Weights of a small mixture-of-experts language model, trained from scratch on English Wikipedia: 1 pick a token, a shared expert of 128 neurons.
Below are experts of layer 8 (counted from 0) of a mixture-of-experts language model. Rows are named up (a neuron's input weights, with its number) and show model dimensions 0-127. Each number is 50 + 12 x the weight over its row's rms, rounded and kept within 0 to 99.
Before each expert's rows: a language model's description of what the expert responds to. This comes from a sample of Wikipedia text that the model never trained on.

# expert 0
What it handles: Foreign name fragments. Mid-word pieces of non-English personal and place names, often in lists and tables, such as Konstantinid-is, Mikołajew-ic, Ipek-o-ğlu.
up4:34 24 54 49 64 41 60 62 58 37 42 57 55 45 53 65 53 57 57 56 46 48 62 31 58 54 57 27 71 50 47 57 38 44 36 65 48 42 53 56 53 51 48 62 58 50 49 54 24 56 48 41 53 64 25 39 63 55 38 45 61 48 20 46 66 47 43 37 55 38 36 42 32 35 65 42 51 54 31 60 40 68 66 59 62 70 54 46 58 52 36 60 64 35 34 60 57 36 85 53 59 46 50 76 38 30 45 47 55 33 51 51 61 33 51 35 67 32 58 57 57 58 60 38 67 29 64 54

# expert 1
What it handles: List and table markup. Line breaks, bullet dashes, table pipes, open parentheses and the first letter of field names in infobox lists, e.g. PubChem, Postal code.
up4:34 55 73 63 45 50 51 57 44 52 61 55 40 29 33 43 53 38 38 34 53 43 58 70 47 45 49 55 42 22 46 51 52 47 32 55 49 38 41 56 47 24 48 31 63 63 36 45 48 51 61 53 43 63 70 47 53 42 47 25 48 45 56 39 48 61 50 51 27 45 31 34 37 64 48 55 29 40 21 70 58 69 40 29 59 31 54 35 43 60 38 56 33 49 44 44 53 36 69 45 40 54 52 50 53 49 41 67 53 45 64 67 62 32 68 42 41 35 34 49 40 47 64 76 54 70 52 38

# expert 8
What it handles: Title punctuation and capitals. Colons, commas and quotes after titles or surnames in filmographies and bibliographies, and capital letters inside acronyms, such as INCIS and RS.
up4:42 47 53 64 67 59 64 43 26 55 43 41 55 31 36 64 40 38 61 61 53 50 68 54 39 36 53 53 53 53 71 56 44 37 66 62 49 70 45 44 41 54 51 56 36 45 57 56 49 57 42 34 39 57 35 65 39 43 56 55 47 79 46 39 55 62 60 47 54 46 30 59 66 53 34 56 62 55 36 60 39 61 44 46 32 58 51 63 25 37 49 71 53 70 60 43 36 34 46 29 32 67 38 60 49 69 35 70 28 56 48 53 25 48 38 61 43 46 61 49 49 86 52 49 74 58 56 51

# expert 14
What it handles: Early consonant pieces. Consonant pieces near the start of words, such as Em-p-ire, res-earch, D-iv-ision, fl-u-ter.
up4:58 44 43 44 55 50 74 58 69 48 18 64 36 57 48 43 64 51 26 49 27 53 36 55 72 36 46 57 59 62 51 43 52 58 60 52 33 41 70 35 40 45 50 42 51 79 31 46 72 51 40 55 27 28 52 53 34 47 53 32 34 52 37 55 46 52 50 46 42 41 25 51 46 51 54 45 44 30 49 48 40 56 50 64 48 54 61 81 64 49 47 43 70 51 56 58 33 49 46 38 63 40 67 57 58 45 40 73 44 50 49 34 61 51 46 57 34 39 39 52 52 36 35 50 49 29 23 44

# expert 7
What it handles: Compass and determiner pieces. Word pieces after "the", especially the e of east and eastern, plus orth, outh, om, each, both and one.
up4:46 57 61 56 52 58 31 46 48 62 53 58 42 49 63 39 45 50 27 45 56 49 42 51 33 41 45 55 56 83 28 57 53 50 58 41 58 50 50 37 50 67 47 35 37 50 39 60 50 66 69 34 46 65 58 69 54 43 29 51 36 52 50 52 59 36 53 58 42 58 09 43 27 64 48 39 50 63 52 46 56 59 70 22 39 48 52 65 66 40 55 42 50 35 47 46 50 36 52 74 39 52 43 64 40 38 43 61 68 54 66 49 35 42 44 74 68 60 38 22 43 38 37 32 57 52 46 63